python train.py --n_layer=10 --d_model=192 --experts_per_token=2 --init_std_router=0.0148 --lr_router=0.00161 --n_head=3 --init="uniform" --init_std_qkv=0.0302 --init_std_down=0.0 --lr=0.00216 --beta1=0.9 --decay_shape="linear" --final_lr_fraction=0.0 --seq_len=512 --steps=7217
Below are experts of layer 4 (counted from 0) of a mixture-of-experts language model. Rows are named router (the router's row for the expert), gate (a neuron's input weights, with its number), up (a neuron's input weights, with its number), down (a neuron's output weights, with its number) and show model dimensions 128-191. Each number is 128 + 24 x the weight over its row's rms, rounded and kept within 0 to 255. Numbers have three digits each.
Before each expert's rows: "raises" lists some tokens whose logits its average output raises strongly, later layers aside. This comes from a sample of Wikipedia text that the model never trained on.

# expert 14
raises: "mb", "uch", "ken", "xi"
router:112143115120150127092140151133145089137157150118126120154174141132133122156120088092121124099138148102118157130076155135095116133095157127096127141120160122138102101133104121154128133129140134
gate0:130136159077115113171105162107129132097121065139142142140137110144095148083167118144139174144129140155125109092167127141160131105108151126137134097115127155127065148134147110140157152138151125
up0:120153106193136147160090158152128128152134112120130163142140111135155141140127123106117101078129118118091082122102086095115128155111145171126091134157168109139148123156136175117098087101146138
down0:151106099183111127160115120118135096158124185085156123187126101155085158133113101128164132139119117107133091106152128125122133109103114145119127110108106062112130125143129124105116089114130129
gate1:119117103129118146162125105136112106137136186099118133118160106157131117196119124151118165112111168104120153191162120116132147160174120099125124119132139146131106119104118154152162144140100127
up1:165117146114130124105124153176108135126155170072063144118155123134125131144182108103149142097102124087116115139117139140157092093101083141124137113140132139146116124142135114116193151162172145
down1:167122099186128101167143097118124139134138177150151135155107184095157091118141094123114129152104144124125120143120115092148126095160136143090125115119141143067099103095102136104127132138114117
gate2:132125113135085153145072140091147099134131135093128114166160114144147130141131133114146118114130133095177145170143140107117165192122145080163155132131140128155123140123145120115141092119103126
up2:153154099107098098131094148137107102146149148120091141110121089152159102107085172127179147155113127204071133099106169143103110081112103142085159098120139132118153141106152142147106105096102116
down2:152143146098152135128107099099126166139061107151142152104139034133138118136139142127145139135135056148136119132180111139124148117142115102125111128147142155138153092100163112082142112147140112
gate3:152130122094116150131080146126107115109151133106126125157171157157092121108171112142163113129107166117087127196143166140140166124116163140085132127145129107140099177100102091089152105111141124
up3:083118157143145129121158123089120144131130151146151177125079124093152123144106167116190135117136119151137091107100097129140090136149137164153117097152147144093167126161155167133131131115090144
down3:158116117113116161115156113103128092152096089128155150087119092125116122137132151160103151158155121139125136115184097150147139134086093103168166131136165132106126055129130139117141107150144117
gate4:105143131132161083149103144128075114155114146112150139129106099137156075142116186127170135145127140110161146124147127142128110107114138132125157141070138142102111118106166111106103158108093143
up4:103108107142112133114140137158110146132124129111114112181128141152111123103185076075067094158145189106150164102136143144141092128139090121150124121195128158143120119085133125129151112122126143
down4:134125123140106122102114112166159123138153134116106095137149200124112157151151118114087134119119147136158118119154097150124103200108104115122150147133129112126145105099132156144188114154162116
gate5:150117104106159134142100129099124098155120098128177135106163098174126186157157130125130132130156117150128111115124105141105122104133176093085152160131100144128098168101150107122139167187152091
up5:176144116093158143133166130148145113103080126123173144126132153141116122149154101127079180107162121130112117117111123104169144102133151133142100142126162092134132130125119099154149163114158102
down5:103133114124143137139135141134162187106165116108150159156153179103110145128140132134119109138116124128094145101095142110144122116139116180101153164124141149126110092110112147131104149158132122
gate6:132165145111130141134109164138090129097100130164135114101135130128148145099113128125087131153122125154130120130126177097110104100140141173089151128118131168095147153096146130169076124148146108
up6:171123094132116124173174150137132172103162133132102140139176121103133146149147143119129094142097106089097156123127148123129131087151084136119153107118164104108143107094111135099126133155149087
down6:150115124140095157082092145133118121094098114116134088103129062132111134112138133137136123155121121130142157136144147152128156132098100151114139130155141143122157177167143110150119174106130108
gate7:118111137112108165146124155099141036157147128134123099160072117146115120106094146148145138144129092107166103158119085136115132119120132195133158122137115134184124117128115106115116148156121156
up7:096102166092095102093153143152144127176107130112090108147137128132177124138115087142150092130122124128128110164125153109119122066120144125129151200145142153126073100136131111111157139141123107
down7:147170100105136180115146098109088109159137164128151116119127126132110153140121119131126151168110140168127131110100125125142123110116148126119137101136095104123195146146141152109103123149151162
gate8:178128175161131121115108112080079094124099129102113130111142116145120126108145118145163130178123125113170090144147119125136129084125139179123168108135110148139069142091118135113141129140113145
up8:106169142135124123132130080144116175150083095135078137160109133093143106107096158135110152117124129130140146082120119141124117139111099126112106114108115133177121128125123093124101122137120161
down8:115131116133143097099123143137113092126172120107142144115132162113115112098127125156146119107131117119162164125119149077151132148158097138108143110127105082134135131148094150120090125119146153
gate9:126079115169137107108142129099135082171180093133116117106144086109140145129135137141117110113152151093173135099130086116131169151128148136147148160103117141125103107114126116097093132155108135
up9:109087122132166129118174104168145122149135131145172124127132142118112091141120139130147140164108169123148136106121081140142137107128133104138134103089135141084112125101108132094127173094130117
down9:118127098140137117156120070103159148099149126122139129114146127116120134171120106090125146130148153130140140119087117122115124153156180161133122119101088124104075143137079124155105123152146157
gate10:095101078108079133155150107070129153137104126158165126125122137147130130137154129182067146083162118142116102144107132130083160126127110149146148152130113116165168124142133124069092106156112114
up10:113158113105166134150135143129143137174140138138110129131141136151129127138112169158124140148147116050149151151132131131149097149121098121140111119143094131150115105156123104138178135071144122
down10:136138125142132109123124145092118119142142119093100123108097098131119166109153142140088161101113131099150114120125098147137131125115128128135089135136102150152114082149137169090115155163129163
gate11:145165090102148167141130126108080093138100103099151114105102130111117142132095159141111134096118129102125142141121134140157119111160107122153154132081112164134105163135084096127126125130086141
up11:131113169123134105134129111172109118111149117147109106082144121152125152095106105125102135165125131141113130119134107158124131165122083101129136100124135096101113081150127192157110121170150204
down11:096150097157147115161084161153113105140164175115116134103114087209117140170142151096175126168104151130126142158124120154087114117115146110152135101082114082192137115125134134129089149135120141
gate12:103166152158142110116149149088124135140147151110131132139114092111140145134163149100142150158169099159106138166149172147138103143116094107101086152140136161115133114078122123157118124093109165
up12:127080165141139094131100153137104104148138078122149142126156111126157121176114116111176148151134161160122102155110156162130154098118134174135123115103132112129171162172130110146083117124118146
down12:094133151105113092127161099119099094114160138102136120103132126113116153106125157154116123131125159101106106152158114121135112101149134104140150149109169081099164133159142101154112129102151118
gate13:106123106154107134141116118105090105149139152094093123116145088112142124109079183134157147138125098112136104138129117159148126128169139122116144124089151127117109095169119155118089166135123143
up13:121113113168161136133133141072117136128161141133140080126148119088153154133123095130151153096156120155158112134160144097139129127168132166146162130089108137122152142090146149158092162161102142
down13:126118100149121126119137125093115087124097134120131109113127071168106109135130150159132095118138092111169102108135122137108117080115179108136122141177158069086117117171136110146133122150168124
gate14:125111153122114148141109142121082102152124146142131166158162114119146129154167165133129094095134116147094156156117108127124106131132097112137134106139151118152094154151139128083127181096137068
up14:108109121155149132138125087134153156103119154122137139140128114136093110130160137120143137117138161115068146130104150127124134162118113088152153112119133114147096111097149134113120097111122107
down14:098118131148138105114094100126145120138092145104149155087111212081138094156154126151090125177152148130107121124141121139129144133133162111125095158108127129121127121090140123166173098134122139
gate15:166133135120121092128135099107110090145114128109163104076144102141118128132130140142144153117171149134090101151099137176115147104172067092142146159136103122139099117104114118106181114163156119
up15:121149134102144099187125094127152149093147129127161120151116132107130110107130055131113131164127162105129153106140120084128144144134170126118122108124139137112128106112115093105101125102119126
down15:151129097122081105131131136139142143154156163143139144105125095123110101099153130144164149128113147148157085126155138127109107119181139113105121101120158132107113105152123128107150056143129134
gate16:131190102099130139161140119115066106187120127120158139144120113111150109183120144131128116152155071096139131120127087164138152151106112128133111101118140101141141131122148144119121114080172141
up16:181155126185122150146113121119132125124147116135133102114171126132140154159077108119131145126102119104105126143129103140119144138161101077151154110160165094105128168145118127132159142136121105
down16:162133106149100104132075112168170100129112133116103117133154131117169119139113110149083121110096104166142152121135152112069143127179133155104153142142153082181126162137149086124147099138135126
gate17:122144120111158160150117126080094123131121146162105107119179088165092125161136152113138114164151125113114135144128138106084154152122089132131132124171145138101125181115145095100171176094110095
up17:131129108115108124143155127134109129123109116099124107135153117136078152132199148121176158132140072146144128151107139142167114136187106131133111138135104141175127128119136099148187113135131096
down17:141152148095169122113139130121146136161133119105129130109120133147140093147106100147088187128119107151119155061139115128079090155135115141151140184111121144142115161137126137120132149118131142
gate18:126160142133149158138075127136103152102076076107138111132081102123127066157147162140134122193126147082154118085109123136098135078114158138125148137121129139126114111131174136155144115132131135
up18:122110128113116096108148117097148138138164174142141127113159104116163171107168152119080126113138147136139121123151156117117101127132162095125122090097162124145148084101123145124139133139150123
down18:154133078133099160100139150138147101147101137119091112137131049109129136120185110124140129107125123118151161160133135108093107133151144075148160092137142150134129142148112103126146139127124103
gate19:143099109135130174125137164127092110198132140135130124126120104105171140134140112169118149123151116109133111098115124152137116119132112146126120103112161102149164100136143123099108106078131107
up19:086116128140153124100180122085121148119112101131143099154095116132114109190090135115116160144079158124117138133122100139111112119115116095157092108134152109134105151115112129118141113140176121
down19:115131156135113127125129100109130122125108114140134155126123103147119129096138190070129139101149150114109137123163104122145104137124195140113125157108126123119076096113128109152132153080131131
gate20:159128140130078098133095126141102127183159109086138134053156118109128126170118125114101136115125102128154119104148141178098153073142149167098137141141131115129121150113095080078120135162157127
up20:155138133143144151168118120163127120106115167132127119146173107098137110138106118080153136151121168115118142103094161151118125097080141148123131129161115086133120141123121132133140117138084171
down20:168144123107153165156198133154127108115165171096109127107138124155122095125135145071123116121141172124160121120113171138120141166102128151086126135156110103124120136151107116136122142127119165
gate21:134133127100096110106096161164131144126121164094114114154148113146144132180165152113131135115095101167107150131148097141079110104166165156123162159120127145110132180096117131144089145121165154
up21:097118115063127113106116161145057142108130155126124135134125132136108129124123130120116107122176154140125165113142162111130126153129110147148112124139099146143118139139117159136146148111142092
down21:118135141075098110110134135132147100100142130147159151160151164113154113112111141104140131133140144074127125119077129175135086121081143157101139157150143113080131137106137133141112164146128099
gate22:134127139128125157127096118142132097154116137120094120169152098093143088132088168140170137123142111158177142111101156137091123096129139132112160139123119147199132118126123104150143153123089120
up22:126111150146121151117098121112072145133150078077142135142167129113154109117120144134111109122125151134135100137122149139090135166109083165104106161122120046143115092140144087154122082089116093
down22:160130122121111121111084130125180108093104112122093099147110077142155115145100121110100189108150142119102104092129170137129148137140116170165128163136134168124142091142133134128165131136160089
gate23:129093115154097116139074114123132133189140145127163139121157114124133180105123152149161154096143120143140175128119130112117100111168121132131166098122148097146132177163109122120158109127145116
up23:119098139131104179120120140177135139123115079170153159137090139106137110135104081078089114112096129125123148150157109126155115106116156113100138172136113139134083126117110113148150116107139124
down23:087166084090070129140103122157131132127179159033158144168124166155134145113128147089125149138116096120169132100115132170120104130128127136148116141099158109140115127113151118083158111139146114
gate24:145119092110145125128100125145116101148110141108152107091109107142128124127112109125130181108173111108168150122109121099118119113112123131146162169103132141199124147121105153128170147142156139
up24:135119127134127140112125160100104147114124140136122113088112141138093128132121121089069117131140060104104130145142133145124094115136148117124116142117132101158116099132134112096142135128126113
down24:132127116143125137167146091130131111148079141176146132150127168142130110133099116128122129098093116134133119125142103094097136141165139076153070121129114141169128117144125113134094132150169142
gate25:084094088137148125144088144093142143075162110135126124136156156143099139150148148085104133144119117096146111133121124102129166120181114152133146110147115098146109117080163125116169161164089130
up25:116138095121116130123115125125142134139129131096141174168111193112163130072120130142146087116149141108102101106107124148159114122132159146088144134145119154098126171126112161118125129141122116
down25:144155154131148138131149132129158120151131165167095135089131099153115119119111113116126136119111111115183123130133114148122145126127152101111097165146120151153144161146119137130105116122153127
gate26:084141122116108138144130105126121130179120114120133090148121120096122087100102133149126159110114135097096153152129147137096148080139087145120133110137123119134094140132144092078155147178109153
up26:123148128146162156121159133132135081160147102145103056162134144102152124106147128115138099135144167113107132125137140162111124100140113114137150134113095109124105124135107134103096190182128123
down26:068138148113139162133149119118084119114132161131145098185146089122127127150136115144135115119167117157165170104122153086135116118128102166130102109082159159161155138093077133117119108114133108
gate27:124126135152159123114105133093142137100148117133144139164120095160123134107159154138142135122135132168131145118137171101141129120125155111144153147134154138097059143142124122114134170131097079
up27:067148141129121110144133137123116139144131151154118112131140145148142153113137084164153133131157098157124079149177128093132144159127081136138135135102157149116164145140145148084133071141091099
down27:108143097085115134147116154155134083113127157121165133182173155102186102125126095121126133162108105137165109110103135116144143099103126138134144139101142153124121135077115109101143148160150109
gate28:103163106131059129117119092090144122149134110153134122147091128156102108108160145114136092079163144095144138124120120166089121102165140136126104127140117151149123127127132094127123139103127091
up28:110079110142149134111093121140171126153139148183145150114113174141113092119123138111114130138164133088126145090100149115082117132144149171165099094141195154129152142092107095156089159125119075
down28:135132112092104117099147113135137103140107138153144143118124154115146070100144142117128105172134140151132079176114125095156161139102113199121104142109152105102113117138144129103087147151141089
gate29:114130114132081166109137157096068111180148055090119102123111115170153167143091161147160144130128109174140120113157115173144133115151124141100159186141170120141099126137117109102134107135106125
up29:107140101107131121134152169111139119168114113100129099163106110117172140139082155146157134116098123093142128111117083121116114122126139143138142083159180115160153083161155126127122073150141124
down29:080133109100112154132165120146109122096085119140124127094125121122212123125097120151120122084118140126150099136124173142133130100113149138131141154162114105128144111137102114134115096170148133
gate30:152129130113137154114126120082148094160133117137147111133106131125169138130148154136104108105129113140152136119097163178105180113132138156148150114107127112152091121108081143156121160140121154
up30:153124142144122099129118116156127148122146093104151131119107121155110119113082163181148146144176124160126088112113136119127095119128120180124156149132072159125119130166139138159151115124123117
down30:115150120173120157138166160102081119118130095174140152100106122147133127119126142137096101146118139138149133188117170141133104123091131092110150142147109145095149145119157105103137120104134094
gate31:142131148121120169122148102148088084126131139066135131140125060124151114111170099106127164129138140119120116101153186128124104104136156142105134087089111143157073120126128116122154134111132133
up31:114135170127098123148137079115146121147167116132106173114101162082088122112128097115136114118096140132116109127143117119148156116141108132136124076187143168102084134161127095132138139160098135
down31:161102154126118121130136127129159121107093158115103162133128105138118142142093105178154108123116114161154113124091112127109151100117164143097147137111095097117140120130126137134160162126100114
gate32:150134137141135131114117110110094116107157140096144137080135119129109125121139081089098157173154120104077071129108125138118145151123104131073131143126104132158096112126087159114129118143135142
up32:132110145118106107076092112130170115085123106198141070122134134152086105108121124098147167150122126121164110143096132136167121105117111121134141138163127155147134163129110151159127127127057137
down32:098130163112141160151145119094116137129130133105143142168139140110148119124091100085127128141092138150152127125080147150147111115098165116139107125126123173137107151119126121133101146138174170
gate33:144131161113094157107126134130123086078110087123145152143137077157155118097065113104188105160132096131157136137137124166133152115129140124159166152109143133148105120114152089158119147122128154
up33:099137132109164149099113154102098121134191126127141110097105125147111094103139124126131174171104089133104109106137147150126120126170137156095137148118135118172109088148141158145139126153127140
down33:129146145150120186119086094117109110145078117110089114128143126134126121133103148118119122125143120103104098145112131166124169116083165133153179152145153130122160086187134134140099125135121111
gate34:120108117133126144140122143107125113177141132121084104126129118102123114137123138168130128093164114088113116100131102132110154122128138133143109141160156142136124130096116100120122114142112111
up34:149126142101092076185101133122102110109152122147106104113152155084110148141117142111143100120134179123161121160130127141140137105134094082120120108111128157126130130120129180141118174083154130
down34:167123130126106177132095170133166127162117150135115109085104133167115138115139138123093140171099116136130135085171102141115117143125114114138158165113155143157171148139152120096121098169120124
gate35:175101144133180149120133142143120106119120083111140117154109142189113115135125154122125162127160134130169153137135144132105134120141151131129125137137087148126112090121105145116137155159144133
up35:100149126146092120087102158174134115144177093165121098144129138138125103064105096143123128186107119125128096137115128101115118122198131159067133131121100167139117145085121106140101099072103182
down35:119089132104109162107100145105116141160127142107094175145139106109162140155140152117121161162108165114133138168160131120153121122148120154141106139143119146121162120121116126116145137166141172
gate36:138092111074124118157098126146116132113145151139123106126122113160120131143146167111116093104097119130123171092131117134134141152128124113125161134126163096146095126156098110106136149131157109
up36:143102163093133132107145140156138124152119117129125101131152109137157127139152151153158144113130155123097134095114105089126115112113129115189124146066075162098128082154119123126163122162157118
down36:135119121163139094096105092129130184137112132160131135129103144101101093150122129121134156149144098096092131095133116138139149171163160124083127137141093122151102131137115114163099149160071092
gate37:151162117140073114161107126136097098168053158080081126153114115128127120076106151163116151122131091138181165105087096165114097105108116143131129083154099170129119113123135151123104127155090144
up37:166137138073097116138120106122122133151101153109147115126140125061147163120131152117110080072067117107150153121109106130091124142084099112108129129134152078119140147128130119125117168123097143
down37:120131152093126133100131139146141114105101116134119123166163092141122154138104153087116124145109125132140157095166118118117115145101103093144115161145172161070119159143120118128153086126143124
gate38:124157144143134175123067133103099114163139163142088125141120101141134110102168109159165124124138116140093141075161110121103129125102118117131134152091101106101142156149126119151141094111155107
up38:145138109105145128157102118109156157087105059113117132132129097124151143142121122145123096148112166114149133122158111151153141088155103135136121132101145170111114151164139120101151150170107084
down38:089099120180108116134133098092118163117181129167144119150113090098143158150102142153108109097089115140142136141095123112144140105153126116122115058143140147143104134103126122149165112121141167
gate39:139105097094127153145085161123120105105132099095127111137134095165117082101156145170103114142122128085132122112152159136123116100170165134113136167153144071128117148111120103095117128118137137
up39:140135117121104119110139103150154088135135164145171120119118123123115117114168159100140119120117090083131133165152107107113141149179089157116136089139126106099102129139140106114067123113140102
down39:161136090072144143134120102124132119104163125108134096145134177130104109116079118126150090135112174152119149117108101131114116123115144160138140123098116132148162189131104146159086169078162117
gate40:141156118149139132141144150119123138153105149126132101128129108128127146164113123123169122129159078133116131129099129152113115131154094129114143110076120106166131154123153116096163175124126124
up40:156146126117093125098169121103117135163136105050148095105119107139141126155131132156162100167120145092137150118126120112181112160104116096124123149113105124166148109107142135183149119134167147
down40:135100145117128185099157159108148127102126105146133140135119085115170114113109150151124160134161158159129115143152168129102154149142118155154118161122134183116104122150104128130115102109135141
gate41:148143139154112141128082115114119103166152107094124108128104128195071139131146123112126184072136126118115157139133139125145135147111131090136098128114129138145139180158136097127154128164162107
up41:139113124080120147134170088111105143159122108126094136102147129149170125094149156124108173142087126148102121144112099171141120096138140138126136089129062133142074152160074125099171134135122114
down41:151155121163104139135151092140116111145063131108105109148143134168161108150129113113167122152141091156157111096101101135133153111090119126125116123157165133170118167151157118129144131159120135
gate42:083103206109130152116115127120131124163099122115104127151149134124094155133111150103129134102118142113136188152150096112151140133080139110161151143180099121146096175118118132111159091147106133
up42:115124141111141121125164105138123103139115111115123137144145135143146171161113146128132155118101132135183132108161154170145135105126155080180152159104133099131137133152123135159098148073113172
down42:099122097113146152169141153142100124142118145101134127119075186158079095108119151120141150103128138120114163118135127136106140116138110163141140122074125169133128121134087122165136141113120115
gate43:142129104116090180118091105107131090126155111147113120112125111111129151145157111112157121097130105110173105147110172130131107148139096126101157098128073138162098107079117111112140141169117133
up43:123125091119092082109143175134098137125108074060079174159156153125132126099114124089156128118171105171138124108144155117131147149103137117072117161124138127164122119137167183181138140154123142
down43:154171166089133138131140109123153078124103144113107118175121079073136155143152148149139186119171132137130099164112109118118117144160134103092112103155114107127142105139146120168117157134101078
gate44:134112141113125126116143136131140097178127103138180106141159103141136120114122163165137142130106078133113148122127119135112132168114197109106177136143122122130103144135142124126135123143094124
up44:118051082143135116100177147111142103171099125120094122114141136147135131097125093176161121185135113089146180161110129118153117138113180115146179137152141123106120124139131103120142098102102161
down44:159108146139142150101152132146121103117075124175160108140159144122163110108132147110132099141156093135104152121180141146206147136133168103137097093104161128070127124098159074090097144161072139
gate45:134112152151120142108134160121111122150141083151144098132124138165098110104128142112097141137176113103132127132127144185108117093171073117142145129129129138123134084121101122117138120126130163
up45:164131143157123163087115154112142151137127147117120140118161129099128106097126141149138115105111143084099111156111166157167138139087138125129139135142180092138137133146129115124145110091157110
down45:168128174122108132106125112164154114101122121137094086136119061109117107138125144146169160126102192091160147139102119160174143142086127123133124116123107119130139114153099181165152137122117126
gate46:143127138152145128146081124104138086136074122111106107158129083141124141133146128171130137146132104122138133127119124153141118134141134132151143115109114144139119164104102111135125159138138175
up46:141143128143148127134135106115141118124101078108131132153143134076112110187104090112129126148093154144117122141139152112121127158146120089133120132175089135170118119122106095187146162124113131
down46:105115156156102126119135102134137140105174098139085101147127121170124154140167096106114135133099143141136088126152120166176164105123101172171098172103144132103162147147143138131103171071120131
gate47:115138152139088126134101133133109105146139126097084114117104115148109139168118134123114112090108133153106132124125133120132145106163126141140117147132148122083089108124082159110105108144090158
up47:154135109119170107086135119131162148170094146137163172133075148095127112142186143108157125127108138125147100117169137118125137139154149173148118104122097158132145108133184136107104153137120107
down47:120135128113153124125123144113134166137156121150149168143106099102154092105131158142109178116131106132136136143176101157145125141134188119142163085145161147170140149112135135137089104102158142
gate48:170119126094148140119140139113150093144090128090172154093118124172123140141111091128122084129076144138141139145149107117138165125133163090151152148111096100142124127141107071131140096146124178
up48:103155145153133122107162145175125148134129135169098122119113129106089126102106126117104123184086112126127116150121111151160141144128081109105136133143113155088183150185124156160148153128122116
down48:144123138124117106131108126137109108109072126143127134131137052129129106106142204130137142161145110130139181125164109130098131110100112069164147108137128155136147104140147120127123103166145144
gate49:179138149127123148125086095126132084148140105139101155143114077136139123129149171114106142142122125110156121124138143122146146091157104106113149137088154139122088128134101152141096106153139073
up49:145080172129163112135119129112128149099136117112100130095131108133105153111103164123119130113166153173105088137141109130084144118103160100071122141118121128143146169125107139143113162146093161
down49:138117147176136111137117156121128083159124116100121115172103109126151120100143141144096116128133120113112117136150126167110181133175103152131122136166076123106146160118117156147144111166091118
gate50:116128154062094164179121118149110101130140089130105134131136099143128134127057130106143124152116119086163142170121146142137116135131136126133176145129139130153130110145132121112137143146098123
up50:140136127160111156079148098093127143126151129121120122102115133086120114104179121128084112173144126133114100109126148163135160146137062136182127111121111157101126135079125149179126163134127133
down50:139107130106128155104124132106112102147075124136137166094133124138099121125102143100128159131111120135123120134165137154132128118169063129120183080112139141125127141113160119140126125099127144
gate51:115140147076090163117119123131123122131131127146127136163113096125069137140124128156110098157124149127145125129165107123097100089177137158127180101119124150175149160105166127142157120100121085
up51:106154113131120109114105140135146131147132171153120146148150124150108122157129153099075140135110090130132114129123129121120123100134151093136136132153136123132157209105105113127109136069158123
down51:103124148091149157151144145081167115156146104122152088101159142137114150097152117138137154115157128158105156148112105103142108118142135157097086101091098122126152113139139122141091093131138134
gate52:127154132102130104134131117116122156173151077103121104113107122145123159133101151141121175100128102113101113136074137177089097122171082106125130133118147174091131093150114093094169122098152133
up52:153168117142120171124130146126133124130072163119113168094114142118113163116095175149150159146141100178105133110122140138105074135110165161104159101059153125121146172114094114133141160096184130
down52:161142094200153130118149144094102081130073181170167133121135034143144132115117144152114133090116112098100110113106138136144098154124111156092138108137124131148098146152121145125152115130145108
gate53:169131131144116144099101158137111143162137134088109102130122097105103111120155089147087123121088125152122062166118133128115130146135151131107165114117167132150174104128090124146151154121138142
up53:130163159160131108120137132150176101135130097154127142140126136104116103112102145164107113125103148105077102145130124134127139120146107141092150164169141105120127159112081141091069136154128150
down53:086114118102060167125168157144121126154166075132102139107122164128114132144107094151165132177130117118119134153116133132105175099165128158089097103085124120053124104115101131130141134129085110
gate54:123104121113127140186113113128094138121158149140124122184147124098134117169152162129117085123108151077149142109183168145054144106115111121125139086129135107123137104130138137099099148146163147
up54:104113127061122089143135152105116167103137118116092111079138124145089134095140144096167168144120137127148128177104107159115109132161147096161110102164142157131135157110104091112120130089101135
down54:135132112081095118127142124111120144097122093116132117096112163162101208089076145154123168175109167127111128110133092163129172145110155106131101136153088127117157152111111139154122115158159113
gate55:119138160143131150134123126103130115113135136109156152134165114108152143110135183133116128103144126187130114111106107133082121145125154148109176091119132147136105130123135169146110109179124123
up55:148152128112124147101171191156114144139139067122123110108115137110150114101135137137164118101128132142124102170117153174122142118110122095112112110126149122148132110149121153161123118120134172
down55:121114110098102159146146169143102167124130171120162114104141094127160136154148148101139155138144140149094137171118127120133116134127110151096121166137134153135098108126098180131120087161119122
gate56:110159137115126083106094096128090150163122115123145132114148124139095115122143120103116096115122154127148122137144089141143171092111155140076160162150103137122098133134121157155142095116154140
up56:152113093169118137135163159127128125119154172146155163131166123115172128139126136138109108126097122144114196112140122117085127136144095100107111126154152117102151075118118143117154136149108128
down56:161104094144111126121093123140133142116128108139141126127118065134123132111112113149091167154105110129151096111103107163129148149142135102117085117158147103139133146095122156135154156082090125
gate57:123145115124100137136130121160124106110119104117162144114132131159102122151121083088069127192121142109115092154111116129121081127138116102131144104133113114165124119144127098087136132115164121
up57:110130117149126129146094102182125119125145147140140135090131116152125111085101119118142167088113070093152118098137111123147158140140159169142141147079111121115145137129099137102096126117147128
down57:146117104097124159178059114133113125116156166167097158081104141114153160157130168097118134152152145115097137169134173105118113147124097108155112151097149154112123109134127150100139135143089127
gate58:081116156115110127129086108087126111101128152163157120175198115083119127182129135096143137139133140130128138135174153146134135130139147083131169115107160107136148177109125149097134110101096142
up58:118141162136126113147067170112115121121151133142116103138129141157103134102130131126147104124187117153135142131169103145130128147096154122108116165127154132076148109135141147091127124114069136
down58:092106121103117174110134114128122094117144156129162151127160205109157129177130125105119136134142128120115144136141150119140143163125166122118135136101186118113066127094126134114144140099080115
gate59:121161150139092116135133146145127120126133148148135178114091133170119086155141143125099117096068104141105137115114108159099153147100090127128108125125133129104118136133119097121178140179144143
up59:123132116127141120146115158097122148190128119158143133143123143092125128191150134111138114162123142143129090107143091147126100138132098079134092137123142092097126148127097133131104095133101124
down59:156135104121161156152124128136143104119155169141150098141123178135135131140154115113154112150119128140143077095146151101106119105117141132146109143142086144152120151098127201115138103083135120
gate60:105160095118116094094132132145157170142124100171111120124127116129090121156082126100093130130208112146131085144126097129087094093123116154085166168146145152147165134126134122122150136130124134
up60:121123149146126096182113131125070130161101098096125175104181154124145152067100126154095121133157123106104124109117123158087130133124164150110114131117178101119132138150088146136140141101119174
down60:194124102140115062153107127107153133122118162129145069112140109140131156126128154120156088134097196114159146132149093109145167079098119112111150136133135119101151149146141102157151140158129137
gate61:128133141130109161124114116097100121136133112146129163114153096152125127149108122098153083178142152126125131141117173183095090123129146166096126136114143143133101116134167158121121119193058144
up61:131119118133134139152106104072121138132143127132111110145158138143139125119130153141135137126097134111153135115103149120148161141126128131112107126137150144118138136140105160134119138146114142
down61:139118136111165096124108072096124131113097115135152090138115128139117075081130087147089117152140169145140130110123126129148138121095154143090103083131130128094145107149089149137102149122184158
gate62:169090141104133166147096111126102081128133142121126099133149104125133147146097138146132142157142102128112102145126152112109097085101134163088122183130143120141121170156126140087102124133114167
up62:115086129127089123108114138172168146123150108116088106151168149099126140127159132159079123115103171081114125136122182147114188140110122147086152127141131113135159158105084107089132087127129128
down62:143166179160120123108074099197133199127146087114144098140133119117155103114129121087177167150152142104142116103120126127081080189169151107081125150114128098133184149148120096115129089169112105
gate63:137137169150108121114117122100111087126106111147119110099111127085089168080112147101123090129134133094106120200134137151149162113131096126153172136118124120158139109139143120099126114157130113
up63:101119117098115135105159118119140098151120121120141151089134137106108140132181122113131144100118125100077084110107076160141105148102104141121130143157153098103121133091125181077098163154142115
down63:107159118168153124108107118106121152117096133128111125104118115138101133133158146147132105111160142119123114169112107148099180129085114132134177112152166113130113106130101106117161119155141108
gate64:093115133114154143131107143124105147135136083121156127120141110119086104147151156155119116143189106122156152091146155106132131123125105127112114131157112123113104124137143086150122119124154133
up64:092099173113097116115144142133107110166119131138144100144127143107058138079098113142174142139160116100108148130130102102123122099126115127099121129161145119119105083115127122108121137158171112
down64:135134188139123139139170126115135130106127151148153102123163088088141133158169131126116115109159118119156116107120121139091156158141131120144129130139108139121113153142150120105140081106156140
gate65:152148133099130112081130157123114142129150080112137103088101130157126095156176159159090155090109134103129148106118133169099125134123138088087125143122068129117153117087160139134103087120160094
up65:132118099128149120186099122074112131155156124097083136164148137124138150105055120108144109139132150147115109154114156147074047125145148127124101135116173114119102095136120113112114132180104111
down65:153108153126096101136110163116111100102119124155104134060116117171110118150160115100132143160134113153114096124114114090140111129124136088133119073134167104121187145116126126132129100131130142
gate66:115138132143159127121151087124124131125120075098118137142147109103170172136112136136112150148133111119143174101116157154120093130151141111148157077132127123115146103108163123143155131157091156
up66:109162150151103143126155148130092138136173144151150116111122145179138117084101131123138084111144112116124120160086087152136130152107092152082126162115135143126141129114117145149064093124156145
down66:117110130114111119139132103137133156129121123124135119128142170130128139149109145098158168130118132180126120147124122152105159125150140119101132151133102079146114107114104110093132141141186112
gate67:130072183112133138153104091104104107098129140152149119183153144134109075135140129156113132123104159138096158136136088119132154115132144109168110122122084154147155124132138149127172147149095146
up67:093128176138120134142124115104139148185153100152103079116100138117099111111127111138147102109118121120124074093121129148109138157110177148127088188113114145127126118120126154140139119141115139
down67:115113141126110121127136123134171156153145132144151134157179077149135095117093096114170153091179148114118076138086112114129103113105100178126130069114126114150145095118092131139090142144120137